config.yaml
activation: "reglu"
moe_layers: [0, 1, 2, 3, 4, 5, 6, 7, 8, 9, 10, 11, 12, 13]
normalize_top_k: false
routed_scale: 1.0
vocab_size: 4096
beta1: 0.9
beta2: 0.99
steps: 3196
Below are experts of layer 11 (counted from 0) of a mixture-of-experts language model. Rows are named router (the router's row for the expert), gate (a neuron's input weights, with its number), up (a neuron's input weights, with its number), down (a neuron's output weights, with its number) and show model dimensions 0-127. Each number is 500 + 50 x the weight over its row's rms, rounded and kept within 0 to 999. Numbers have three digits each.
After each expert's rows: "comes after" lists some tokens at least twice as common just before its tokens as in all text. This comes from a sample of Wikipedia text that the model never trained on. Tokens count by the router's weight.

# expert 19
router:450462472549532518578449511450470506493453534475509586467465433441480511521422456463528496509477537479416494428420446534525513486560432522611566550486524459565491516486444404488427390468479509486549498583528593447471474445383473529486404554492532447506460577534542561521432620428600483497570551506446526597517427464451501446484472465469485480382506520517520582456525535491475440501516
gate0:538427434570479523537438556514515504463486497467431550466544480431537439544483392498493491526492514500428450415514421539575344498487511459541419476526519443581477532466446478503487444442466496487533513487516601475564429452428558481491475575537619369470472516513499535488520575490614517437534561472504500560522530477455534493519533465385454531411566494480548529399477473536478492547434
up0:500398439472510500489434548514576497491531557535536490474463482558461474544469578566530629476471490427546484530502499426462600453468483520448491577539486567522512441529597615473544446521541394503464561477572524495463441460460570560579523467416484504505512590495540433520471520530531418448458414506521479514509520469436495567408561568558466597455439431528430474388479536522499525517495
down0:540470469470566492486470435530486587506501559554543460505467457531512467460485574650426465481518411467492451548487478477506521549522442490491454456392566453495491432487532464470516563487573521549549440605459571451373524481563499527514493505537491481598515449469566372450508532543540502470524482476456593489475511545405422472454553518508532492410481440422535617547531568473579479550499
gate1:412587403528480574459465514500399537474501520479491586441537487513455484509494465461536465536460491527464359479439476498568558423473503482600522527536480489511489537493521495514450485602448567526417538575621527502470600429450554529504485567480631470519457502528538616571491517526531627494531484478430531551466500473467527480493459390480583521540523516525450449589478462505469496486515
up1:478588458471418481516455546535467505529515565381499404536477555553491503504467424540520483512495441493476420494457490528527556447543585486471509485522501436657551586485497551529430478490458495552423454590570479529467543475491570555543413496508597535474458508522635578566485501531484602478559385486407495572565502434504543565479525519568550505484509492524477462519471503497554433541467
down1:439491496372419472492596514490410474534529523608485487483428456460579513571503535490544528471407469477476480501487453469487482515492516580453579491499519493414385556554444477390559516527546538509474543542578467483647459547479583505533519443480506545534413567396476524527512564569508505443471519529482456530443449467473462480421513513477490468466564504441510489622471505522500416484586
comes after: " ", " |", ")", ".", " 0", "\""

# expert 36
router:506497493584557485508434499467448479560437546455510580396503485503499432497430443485497478529462475420501460367439415429546483575539462485554475507522569480577522431461476479519506427413477464535557425474504550443594471452462492536425435501504529490527478579536576526475413521520483579425537592478521581562453494481518423471484504485504558401463588540487505477472462493368527496592530
gate0:482498458445519390481509491524502476574319529526495520523545542427533486487467519498480492510554536407523432485568486505472501530488421521533529507502476540580394423455460558424508470531419454421461448535532560499468574550446463607564472635595551548477524488556521498562529533492584599470525469467461508495594495491438547421448545508525552490458471462535596512517497520444493424505480
up0:461534620570521539556531496540538492474660496461561473501441439529524562512526449511538506473480490580418498605407493508473494454436520467508567570499460492429514552513500450545521508547473503518515530508457485512503456497555534386407489483382458416533506568434497547447481535473441377516499489527515404516461541504573499536580431495518482542570533589533442419438505494519409572477465
down0:473589525525521520547483494536452485477462448601430517437465449423546551589437391443501513504481437443419518400453461564512526412534467521490506588486575474579564580526466588494513471434483591418515464526463514470516523546457455421537481505578496587519474448424480545637464505470600559471485508550508464481481467504504440449435545568499547450520547521517530500434545485423458534517563
gate1:449536453520529449561494532467458529474425547458505651447586468474524487528504507477480477576559417379418517470419389552445590541542466443562496486545507470589449466453516457516563463403481552511497480583549535490548484440503578468504446628505489509531590502487508556552531507622515518454493541531432443499471536464514532488456446579518517500493481584474491438446482597471522506545520
up1:556452577572572512450588556527527530508542560548516469406475464562477567511524467456563466451524505523482551478507508465613541541466514446492589449460445526445497557418588431462442512558486425585510523462384466497478519513498503500496443376596426483560419502526502483548496490504492547609504453502517413461538605494488560591523555507526459439473423448531541483539530511498591452463459
down1:552453525576506626537599517581589487461554533510386471417488415413523584494496480421491499495484571455473435594468534505462526565498574487435531481468428500474469455419481478438462452554445478486559395471543506482496463489435480523486539479492493572542580526515481556416513438418446488519465466513554455469490499599463441494485484525491446534443460431517544511548519495537517560602621
comes after: " |", ":", "-", "|", "W", ";"

# expert 29
router:439466554545491546556437606370465444507474540575473426462526485462456523545493522495535519573559585441507455472455430520524488486522454481574587563559520460595478493551498376459573455450513441488462524520547559441517437460435462479565473575478478440470453512455503532443489611476647586556534547465524488477533529553503435453468486521490447533461573540463549452412525518466461451502527
gate0:568376598545464559497520432464471508488499468547445408545459524434534459502503513480511583486530444527470488410487553635538447436465433523556479419515536513564405532468472376531537474432399490513527543547497477449480466495474414496503499514464480452573367426462520454456590558565554546560504551415465473533567482489498500476434502489512482515476511537507538447567450555431538439485521
up0:557502568410433377587523564481576543470478513462492504532448505494477492461511474462504482496465572564578522546483480406420540431485621496451516475459473518529534572532560576510517457385542466502476545522472548558501480504586576504592450436548519598558585525531521465529477375520433528460467431526573454527512490494522493551594510547494450502525598461480408501476536440561462534530483
down0:521441475561499566388462497498557454524557395644584383495531479480580523447543499554497596527528430418445492524451557589498467505494468454513490469494511512510522470542440480522554559556495456558515448463433473459516508513442404506496535488483443484418430495535508510491558516542515531549524584390523508525509481448566512519465498401491428458418457548510591461561501610423556451470498
gate1:544448495554420467509444361543586433556437550460422543503569564417410573561535542489544497461427583439543429462484478507472479590545520460486472457519493445499521551477395504457428475583458487563575439580533540468538577468481462425512569432555505473507493546553512616518439494550452500485537510549486452620484540473468559515458482416486486453487503538506588473503448505488474493504509
up1:507409472477525560528509553445403489454484453543556531532490483495575463455468490438502509518475433542455565508544533539452548502409480475471549495457492656498521452613579498499493524395570519408485584494471499543436489559564543520548543602484566545481519445408479458439494491469480529486488441492583453439457487487499449513511538544627513511466559402485421472539475415481509558564596
down1:424577504506603540435557529471489512418526461578511554491543411495561450512531469430515468535533593603406471515448568494501545444491502594551542529517471576449544458568508515515530436411451438464466531447451546532519401480539551425468540504458524467543522517483567459484469551421483472622512518436559594439485516461537503572475436556490441465445566465551480517520506544538618486474557
comes after: " of", " in", " to", " for", " at", " on"

# expert 28
router:526528488501548536517507549438409459511507524441531609425510422448504458561519419494526500445430606436462500498458432426503513486474428463579496533468519440507449509425551402439432518494453433474573458463466604433572445482399516501470469463512523457475538485480513525522467605447579482540530594476476506506435438513390488455477454420544515430461491455501532590444412479470444473485430
gate0:465432498560516538524492536558471498587445484559486457452562455418416482589489505486463433550497532468506465472449392479573488512427568448502476501387550445472520499470537426438517530461494521458516395475509526443468534464399474402433540468531520580539436510486537453509407532468554437473516598470475544578519458495449539529518471485478535535474517461463461627534384379510556440513450
up0:496476461546531637534542507529466508553492513580482469510544427463373482569504481458469470546537495465462448512612390471545571515453510493485452506522531467475553519464510458459453525426488444501525463454387556417466428525425456403493581405538524540453463439466466539522506539470447451412473574376515482586496474480436513581510494463516512463491645475457521553491471463515495479426492
down0:464578514493402469466434552436528477473429497492463484508494588550466538555529426478539540477510465501530494547554531416412524470500484471482437480463463361583495501455494627433487477453537529522510552477602445500475491488583453521538513459465545528510487599416565426431567480515426484384489496525523402451487531548487485505527535508564587433614542527562458497522491529562591527434472
gate1:513457537461511489472500480494502471509431480508566469511486515506498440493393525578493445490413475551496542506494460497509536430576458460537605519425530524555474554475529466494427482604490413421501482434436619467485467450471506478451442498484537466480447574467576472515567572473577583465567574539407502568497408507513495503564468457442467546511415483549526670429403511457524548540527
up1:499546500475489500444423556555539566582555446565484505517566538509511602480500564470469507472516499526524502365481470529495451493510487545519505471576524475449502488551470473584586391468467542534524514494473434481497470589450580447570478558584545520463549440515507616537455475503460548493510433467512390468430621502525508472391458637538443517474499584434542561511511480451448480453437
down1:536498526544499414592514446494610454470527464449459524485531513539466565484410577471529544431502400516501474471528481547457514482577518532517571484555509583570412420531511455479524458595486494486561519461494487463482541493472457561521429583454562582362491433488568528446553567579523470529477481584456537546599583501433475575433528520462556509520483464533485477514519431586455568425470
comes after: "-", " the", "|", " The", " (", "=="

# expert 10
router:528505544574586538552512465497438457462369427465476492499548540421502474592441455456575481476481554455469517474467471505551536573564452545521517522466437449453444503541442432458468490559496517458556497554438531470534546544424551517511550572558537404452500554645539535514466600440603458481560538445480515550523507468362465423481496416455473488454520454483490500515509528425523466581468
gate0:548500565511532592522432526353571517530409499446483551445530494459419454551474519528459430550529540453477436501474467559502496564553433380526466484613557446478447546594478513483433437526541537525530527500489546492457491550500518471549459550459473401569517472493519487560480529376453499439554486421413533595495457537457496459525501459453483412473588478560455555427446513484500483570480
up0:449506431517411423513466508543494513516591504586535499495451503497518585440554389456572598453468539511535519509529498445466484455444611545487595555380462514558586469429563489531535512432505399433475529539523481508488456407525511432409533451534531517519482527516505531495481463576548545530488551554534526496535447464558518530510550637571561507503444461455528522532588419527489518478410
down0:445483516456434517516487471573423530495397616498445515573452531512520507470491483495541505573466570528478530489515477563469534471588546518473408442517532484497482451452414508501598490430493500509488499584445486477566487494383528534577481432495537581477479472481593413500503432437502571515558468468432481524528497590527427498574549485557538552479681488563513494516440584504411561489496
gate1:512471632502553610491493566431559464530479437462601510501465478492438511572492512483566479420584552517527535432426481561504440483506468477540624494537441484496530521497405526460458410484486556437553578602469524443544427509493487521599520552531621518512531536449557584451452529487488521582455478501484515540563488535567479545485486522481492460511623471467553488497492468413416521555535
up1:507456588517579533449542513503503451555579463519538525459535506521384457587511505563533499479540533498565624509523496596485463522524488471544563493488454558488467548506442553441552425495392572449463558549479427556486481507483516488435447532538641539544444547484526438492428423545545481502485543485517526538496563480540391535526505509538451477608576434453565445557572555486390531495543
down1:463543490567494501464553494404537445374575492610473500468546495504533502524450545526571449405505438480425528503566460542503516522551535569465549596456483599525506441468598535539496534467499562546441589450571463520414545460544532452552450537535491541451378522581499550510470455587576582452549533483506522463502521459513518541502440492466497550490488434483455437559513484594525508562397
comes after: ",", " and", " it", " which", " was", " that"

# expert 18
router:463456530549519527558406527435509516595490466461475536367474437380486434481460492458477543532459577471469526534436401521450510509553479555646534504471477440582455590475489453426391509484413520526494434494466602439480476409486416531497539575518545415434475587569470497521532551474606545472489524503477448531459432514469548440515508494495544433446502460520508496509515464517457499504515
gate0:461512523536530525502581549499506461402493541480528519432524483502427411453590487577470433440375572491476485529502512596553469550494352551602472393540481402580450489575484501471403480500412519533499441419458577469561477466438554516483536590522439492463490446518466473436399513425566513510527471517570535529507476437466515460525487483498455521515490515499543564529507475569432536475503
up0:541494516453581552519523506543557601518459491467490398502492465541509436472566442565395574391412459539429545546476488506576452512511568515430469496479511510476531519433663473555561491522471453523474526503482524430452511441580470534559461545476542512463534555413530485470559473556538388524559572481483529569534409540461537619583507516460418482444457516473486468505551533496505550456476
down0:516445499465511449452398573509595460495511565481558458450401496499623373484512477511543533511507425470459526518424505517548504476422408608410480489466504444488492490530460510512494449479499540473585548470479420572523555506602450446508530584482477478610593504474385501504478441479498489565573475458513484445532477498479496506451433469546441418535508447535470603542482403511461495506446
gate1:484447521564440523545440526482505512607488519525570446516562473477404521572476470433504397540384525427495544427445507490495532539539472417473449471441570469483486506488447418453549543522477593459529508583607482457512477520495534423550427469534538495462454450481537576488533488566571488622582476488420527424534491411488485450456473531491431459371517508580499517487576554502553495505468
up1:566411451567491495486443523447503549519516525529552426504545464610457519559497588441556432561494458454429474443534556464518533461420458513511578596441466567488492512495479434433542466530483562419481421556639504479561500466428521445575547489469658473514511486493542496461539555507597545498564458494458456450580434471522491526488511539480493490479531432590505456442464591534455530520521
down1:548523471455482441475651475537453527490457458574508456584587550521537453515485483547523503439448489562426528477615595489487477453470514474488561495505474550396383635514479440529555414454562509591535433555417426408453472508502552481495523557601520475547530454493509513461566562556497480501512483472507466538524521493609566529441512515431513510472552475525546515554481480503429483528426
comes after: " to", " the", " a", " and", "'s", " an"

# expert 2
router:487488520584500507524525460464410469513455417445487634449469481468433431520466464583554556571517508440490450543423532559532521432540408575554568410514441501470426529489519472541449439450481492549458465458440587415523463520445471506478446549561542423531511579456552543490466536418525532509523600445453596532494446482414540444403536540455517527469536540451536558459490485440568461460501
gate0:547396468514404561465555518429539513568520479557535543455527509474450544507543489575394502575480593450432488424474507519526633573519481509537511501506505419393582487563505495520454452481431516457501547504545482439503448514566478532588468537535491372526531478472510459438456559525567567457468612470440485577571521488529500455539498496498562426430558567470540505452413480460430538489503
up0:493610489504610443465471443485536568407523558385462478470482468462517456499421485408558502340512429570544533555602434483486410509489517420510447519452494597539543493437509562499586603506526524492438459505523479562521531535501499471472465471460486544551506446531494461615503443560516512495533472556550548477433482546470490563457479512524462522536453505545449528453520530540568400570538
down0:533491528473496511534481532479435520572477499452459457314450559497446506530550476505499539398597478479516471477512561521480614504467466522563524528421483499526487482537405535540566399428490499539466373489531482493478482495580472437515446499508526432490504454521498456441531571424517465580469463502511609571524580434449524467494503511446430515440407569556557552444461432518472410540546
gate1:508504439578483463492444389512551532463526587507576500513461615491524512561498425551535429403572440520515412473527536537474433434479429517571547624514434529527508530528525465566508472482542562600530472534456504492431447448448477458387379485542505549472556552475497566473549534447585539503575537513495473559492465486509493516532533456450470565433604538485490607464488465471485464473462
up1:490606528544555572526498534514536455473451530517491430533474539524528547438571601457443469495498499558433547503484473417505462553532509542454413401553566478526507415464464480488541527505410481529478463479537507533592499500524510487524590474481519510459512505533496602429508456518428481468400532565475476473503523548405478478530521472527522478525314498392560417555482528507417601580574
down1:520479409516501531497449485471441497522519483497582517396514525484552473619521527498444489436443515482532401584497437428460484384470432494502440539497519488447461496438505504555474534549487476553480592490542511550479504455460569553492536509462564429437437547579494409486486521564461578595540456480547499525567482572371520526450480500509494535544541429518451500517353492553408547461598
comes after: " (", "\n", ".", " \"", ",", " was"

# expert 9
router:490533551521526518488408569361401571475405461511506582510514415380513444554478574505543465432475457568482467467454422442506460506506499470597507463536474449491535492484530502506504411432505437453505485533498493347561508551447540516511488463543467431501415569568466498506455608441559549544537473453469539526561504541533488543548497488433548512485508546460517595558523429471469422443511
gate0:502458445530529434488370528511495512521523497506519584499495557527496552484417407403596471466510503505454460520370485547501521600498536528522500512509535511574449607565452477493485500488512557621486406477556513413463481474401472614461473605509521507496496522570573576558468534462532560465529513564483497482503503530477437486561446434427551520444521485525588489452478551489568413567463
up0:511569467439461578557588430520543472496512537465436523462580390466540407520504560553442491558516481485477570426589456451502451447520446532551502450462517433432539466513555552570462491472535560454597602600517558552469533513594535419577435476469515472491518546440487471418492541493493442511556484440561501556477461503475579441456497470530499506447436542536421563484491419477415545456557
down0:509523558508437458561584531528500441539525553459483579296493498511429437495520532501518469553553538452528464534507495439481496545494492551461436466464474472464539502517534562482567407555423575504590453513536590613470582470476533506544563497498578455480522452556499607488396494411503511500558514567496489540530517467441541466442499518440464458480448524491406496466411475552463504450593
gate1:465537512502476461557456519476544502477467463493565609500472556456485538488468376534522468442488478527502400545490474475443611470599513516542538474439455504623459558519519502554486474436556506567529537458349567494546465471498564440444458542469541447466478452474486526583542541421540480472478458424590547591490595493496524485508460487468507534453594458445573499494416491536538371537517
up1:426523533455478543597413559399446510521542521480546672524572542451494551543441443502556533444585516529504457468515475401434433535508565436531554469457489505602545604484536493521478493439520489522522471534492549467513472532525526498533463482558519470493426525550464521449508564490516500603418454480547507518416580534532487540573437478447538490452573486439562541546426484516516378484573
down1:533396483570483536440491565431570509437468570445443475571493484456537529516494461538557522523560450536529454495480488450487572592464549580541441511552554525448467480527585476470524509446503511420496520447539568521520476514462582455583478501586501507509454492425562590468481502492470507520351458429548530455517484548493376507559525500414466486596567476495476608539437438592511538424538
comes after: "\n", " /", "\"", "==", "===", " ==="

# expert 13
router:476501464574485497595432529492436542456477489460415625458483452493494456543486423516534539547510540473503473510505501491424500467445431450495445472465527517475500482547523492375476577525475499451449494499428603420518501492483510497531472603569609461470470510457413534495444523488635531487562608414430491553537570504456446494552504500433454572509551452568489555540493575416433411467516
gate0:491349439500527466594428497485587564547480429545376508492477503504476431463511570485442515492467492476504470449532519474518413546458483448463527500547489433536539480544503502518529403404426546573497513517530487476432569487484425576486523525468502424411487448637458556441447517555513472599572532525471549460470463451461451453469525415453379484474526556495476516551597498523477515539526
up0:553512480505515451435475529443468464486493552560599522534473489456477540507536461476506548505491461458460515490498504548496501496483554547498471432413520474481450553455521511489489602538524480452478402516470461513550386554534590495426537544571537543663558506460570405570474511438451463489473451524590481495507493457566630565549509618581612487505579410518523444480441543548504452550499
down0:551540517496515408510537492538450526556516551615628593503487481493516477533514463482578519491563499520427477499555457476553451450457448469437504465394516482476478486535527412474491593520452509497530439468501618529480402460542470509535516544485484412566521503405502557597490594496466473442605419476469471575510481538607529515574501502547489597501472433544510472450441475511392496568532
gate1:499452560542471503484409483513466491509482452533458598497447557480494471408547546519577543511556409580493382527407493509617476503615522572468468448460635503518424541478442452526531514488551434428501485462535577459530498458523377444483509433553494512506526456483516542503552462513522465468476542480462493511624440434458548381476541530464460520520486538539566579541477573507506482438524
up1:467548568488524438543436442466515455382566456441490451464416499434440595446545485528519486439546513553566499487594519465486525481486536425505654477479492469516571533453546450548442458543467468536557535502554523486571563498509571386578534496421474487416380521469491592488530442505466566511484502546572558575492575547558506460540498566515485523499529460525439500463509520544461568410482
down1:470464488495460476518572402622567487534394499571494520517479414522478518551554549496532452525527488456477498467462533504539527480515499421562467602473603427484526524438575514534401520545407564576510431541557511521558535535470501584521521530427498554503483526426527524471458484543409515583562571484601473531423436474512437568546466528450374492501490506538496570431551526484495522469599
comes after: "-", " the", " \"", " a", " (", " of"

# expert 31
router:521440506570545524562493516471508547517381498473511600421543473468432450536469506490521416492473528482393515443463429510509469472476444467592555513473563472554548539515439398448426490478448464476540530549520586427538416417465514558492512571522550480458502536502478559490444645476567556541529563485486504526531478460428459491558456408401470473360518473496526555457466493447512447556450
gate0:515468423505548447519525487542448539537514500475518540492514467519533473433488599566488519465461475549427490535451490420447484494478491590599535526576563484600594505437526462511527565560419491448584556598440510481381425527422551495522462477444587491428528514390533458554507575518450565449574501575434536539498443612463502446511542592447451507435447518465514492440516516480493535469471
up0:567532567551565564500557506525461510468466678446439493490496405535452442440450533462509444472463524507499495519456507491397469430563509489540510515548535517472516469464523522457520446508476534453616514456446584435517559543559483511562564520596500476449476523555450515521499527438396504555478584541366553532510480576453550558445495536524383497478546517516545532486542532385481487513416
down0:419488434566570511490376561386513485607525456443446434612515451456521527504534452523526466462524486506439507482413478470509584515517478548508531534439463417505538461471425535510494396566461540426482412493565450476468478545491493448594481478548548533492533541424598516490418542502492522520519472542537523415547454521483480446500516464402468484544451468573585465440508541519576501622481
gate1:482450482596497477557420440535465541528497479544470519448485440509517500488476489569482394500475522492500483547483491525495447503476445450546521518525460559447449522514454423560467363583499495380545531647549514449515475550519510515581555504492473427563606508442496503492463572513668572478607547427519537613426507510499517530531465544515493455492474503469523501507410599537505486443499
up1:451620551510533522521526539439442460441546488452496514457455554464540528500519436460518600487505526501433534477525542502469495564552559576489501503464497426503494509429444535476538583400522492629450456360471515505487511506451482514434390536460507545451354470506483551469532471464442420468441455559544603469560467562498533421489572467495463566531476474559504547413551465480531502584556
down1:455498409465555518523509528462492542544509513471584569452504486547470520556506533444486396569528433514592552467509397449497555541548425488569518502505490428437572494415541450613561483476506548473497578479430496462562484429504526534437557562524480512563500442610602502534407481522569557536503486474489452520502464466465569559577500512518552485410470456484442515494557461601456630502457
comes after: "\n", "|", " United", " New", " South", "ia"

# expert 15
router:443494495565508526469448467519421464440469454432536622362527457436518467456453530524562517549481530545478484524489485472557499562489533408543572435477484455480499420557524435513431476450446484506472477496559599465512454512456514514466531563498592441494521484498592584474418617435573464553501630537505548543515448415506442443473446469409512497515516576432487481534412578516473497501476
gate0:507472404522480418469466471438470489417436494587499570481428395506392396506406548536520516634469522449462574512536503533501476504525497492572515473464484530446445531469417466467467484512505452525519473530449508433593542506479520557505547572561538516539551447545594552487532608512513445424511592606546495488603467410492440469496472423466550452466525480501457538468477507430553473538465
up0:559446570485481443470468485504556595548560483504517497495534507535567537570503449496538536455570483492568566473532561494452548507397411420508510495511469528542470393496591584489474386443483445470451442459484515523571448541536552479510520446471573446438488592452471484427520490510452524488543433446443459463549558532477463365470573537483473570589568477512584411542516515404517530431479
down0:494488527572483458542459536440519461577495506431486545467443570432486497543381476466477547571504470390514522460536539436447563522535439411526441501465464568443491355430503527556560478506469464530600553463433542505493455471487533500443546511537535534488629530644593516522449444449487531462457465454479518539525546463473447555497543508520608474537524487474438468552491470455590497408509
gate1:483462471493466488542416489455581532522452524413428604486495499483485446440468496552512407555416522391416520352526464571509504495478483489544538504457486527586589558549520530530554572463472518481533447443537503491504399342569526446465481478563520549521477500430501507502516479523429547515569481540531620408483471450491498475498389521500477433455491593441488473493506500500450473555482
up1:430557400520454438493508396423493464478568525477474502517433551500500580465495471451435520577469518533473521534555506493552561580523427582470499493520504396542575471556477524465526503449481510542549535508434538539437406390569464407457389478486460536508589485417542502537465514510499438459553488592456569490480493533503365479502508481461555471570426480487504504509519595529532447615530
down1:442463548445471475467516442484449561485482494427455510566629563521406527513598575465500498462447415559591495505518528576450525389474442508466397506460451458479461590396541509503532508487512530502464497471585507543432421455496571542510487496488539537369528439472473497554526443410463493438581524470455574473470551585521508539533501409448546463539519463403524478488547543515490544459464
comes after: " (", ".", "–", "′", ":", "°"